Experts of a small language model: 4 picks a token.
Below are experts of layer 3 (counted from 0) of a mixture-of-experts language model. Rows are named router (the router's row for the expert), gate (a neuron's input weights, with its number), up (a neuron's input weights, with its number) and show model dimensions 0-127. Each number is 128 + 24 x the weight over its row's rms, rounded and kept within 0 to 255. Numbers have three digits each.
Before each expert's rows: "mostly gets" lists some tokens that are sent to it at least half of the time; "comes after" lists some tokens at least twice as common just before its tokens as in all text. This comes from a sample of Wikipedia text that the model never trained on. Tokens count by the router's weight.

# expert 193
mostly gets: " 61", " 62", "teen", " 31", " 51", " 63"
comes after: "–", " January", "-", " March", " November", " May"
router:103176088150160095139115117111109123144113143124157165173134140132157136127121131145127147097091129107115111167154095102111133127162139131114125132168134157141142155144145120142143155114131098136127164148163096105161133067080127113155174157101153112133124102122129186096101100174127137105140115094157093115147142149103117108132071115104128123082134094122141132116127085119118101110138
gate0:111149086176177162130105150122119163135113097130133153149131137074147119149088141115187127146136134122139131096141131144125105159161168099143102129104162114154124141142155092127129100124107124109138123111118157121112137122161137137081153143166140079124102171130129125135114105176165158123063137126121085134121147159082107128126121123185124097096133122131102120141130167143131117145119
up0:121090114174125094100121152153101156080081113130127162127134152131160145111114127152121112115154118123160097130156123110132138110144159117147083172162145104143128121166137110115124101067089117141117133151147122124095130085131139119149144141173142143153130132141155153158135109092167150180138087082100099144145121103125119114120150095166166114140121151154143134104173126130120137149089

# expert 178
mostly gets: " water", " ship", " fire", " wood", " crew", " food"
comes after: " the", " a", " The", " f", " b", " c"
router:114104154102139121138144142142064105169127116139174141117171104127177181144135128093118140100135153123075149119141145131119168106136143084123117114086129147143141152152129102145130140182089176105138134103150112090119143131136114129164137158159127128103085150110115138101115170160142144110147138134130120091150187137099148136141136094098100142120124119174104111136104139104128131139109
gate0:143148137123116147120145130124164179144118176128111090097140135155097129123117106131160148098128145105154110157140125121136146117126132158139165173117101122149140089171140112131152114138131112102116151115157156102140106101118168137138141137104146087061152148090105119085129155136113116094127144109112094115182102104114114115126136092146130026148094138147115133147123123133145138142134
up0:096135096125111116118090127123135099163133138103117147155102145135096171146085092097173142147117190112139094118150078125136139142099121100102145091108159106159132108121125120146156133126106150095125176115153140132152150101130110106126154143169155139103128153138102099133154143098158132097107140101119129136125133165101133167152102139147155159147151135087115103134098097160145156159081

# expert 122
mostly gets: " Chevrolet", "On", "IC", " PC", " UC", "Can"
comes after: "\n", "°", " \"", "–", " R", " ("
router:152193155135143083123106123093131103119093104117137144115149126078135139148114105108140128102131152124129115153100081113119139113128124102083135168132123130103117172134131101110121148191129102135122167162127102089127171072143147161112133129128146096140095098122094167101123116181132144102120140114139118157184121121085120116140095091110124115090149112110115150110126111105141125125144
gate0:143150123142141140156083134127131150130130169179090144130129170152130118094115133138138148131122182119078079179108134157105115121152131122127136089131114134155119179132128149133143112131123115159123144112154117130113090125104093095102148083122159143134145166154112137075148107131099161144107139143128089138192065148119128086137155134117158111121141129131140129138110138132133145163174
up0:132115123099105109130131153112134085117121158119141081093130115132109121157145125116115134139135194140107139072137167112090114148130117123106144128122095128116126146110145192116110151114094082132154114172101134131160145124120137120157155152120134131099082156118107133136133172120156133109127197133117170135148127115073103163138156101174097114103155134115129117131099126094139154091144

# expert 199
mostly gets: "|---|---|---|---|", "|---|---|---|---|---|", "|---|---|---|", "|---|---|---|---", "|---|---|---|---|---|---|", "|---|---|---|---|---|---|---|"
comes after: "|", "\n", "–", "/", "|---|---|---|---", " end"
router:126143115110129089131102141092132142139097113144126122156145155129156152133117104161136176111092165116105105181131086119124114145124164128091135137126141123133119148131155124166105110181119124114114142155145111112122139104130143169121133133150157119123132068154085122107107142124149160130096062130159096126144158105072144115135157074124118117116123096114157129159103129138101088146184
gate0:119159145134179124149157120095112114119158125081116107149159102149100128128126097151142142162077105124136129119145114115126149124128135106098151123160140104151136205147149151110139138097092124157105104165146127133139138129144118113158088133088085114102099124093113132086095144160129129157106145135148119134180077128139142134093095067143112138152160149132132089155121125139115135120157
up0:144098137077123110095156136144129160118108113165178158139130140135130125160121132088082098108154097137124134131105139118110139122120125175125153131163097120112190090110092130109133122086128134126105165125143148127172147102132111097124103120128144092106103110067126128138122144132113176139125137098137166168121164130151109097180149150086149112155132110135118116110132094125168091141123

# expert 113
mostly gets: " village", " ship", " war", " land", " king", " army"
comes after: " the", " The", "'s", "ie", " a", " his"
router:144131097073113129142156135130076075134104118101125116144169136156174120105113138094106139122108185120046169126087109158104108105115170094137118106142148139139117120135125105105098148148104177087134140117146098103149162101138117141150105173153142144122105109114120123112091144161106128107116120104158120112140166123127142109117122097119120118117144096140090130132142121096125117147138
gate0:169082098148159106112128146105131153104116147082105157126132098172138116082138127086145132102121119135141125149099112105095122120140158152128150154129155158130158137125135074100117184165142100119107116128149068140126146106136123098131102128120097153140146107154150177107136109109115171078166105090110138149098098115114130117100112133111134163145134150120159096117139120113149169150123
up0:111140149129112118127132136150127150115118125099143146152121106158148139165163172128074156127142112167148146136140163130110131133100161058106139115102116143086113142093123112109100140140114140114140139156126106163148145134143120111112119093142151121135137161155149152087079151152142152141118129142132161089111131159102108150142138094187155077122136174088095136126117164178115110151155

# expert 247
mostly gets: " 29", " 3", " 7", " 30", " 2", " 28"
comes after: " |", "|", ";", ":", " (", " on"
router:128158108123150095145119116091101124130129140106182179157118131117182157127140102126155147120111141102132106165155109127109131155163171090102134084142150160143135139145147126138164157120104101118129154107123108107175167080119137089143176150131138110128158147142125128091117098129147140135125146103155073142143155139096126075131086119120109119127139108107101130123113098128098114116179
gate0:172132118095106111118150127105129093150147144147098167110094095157146128164139150101118106123144068110104138134132134098123147139167155096098124128122131129132118134121160136134132110131150145158187121151128123118128095171085147148146153120130193114131109067113132080103137118113121154106129127112173141122128133097133118079123122128153126089111142124124127151168180077103121114101099
up0:188094126096096142118127103105110093151170128160076166160149122176134133123150159099100158137150104115129147163125118126128141099140157143108121130065143145110120114111162097100117172141166134130149138132126150122150138137127092134145130104088145095111141109173139112110159132109093144104125145141168120157142142114129083126137104134142175112149134133115180117151150132078123147155115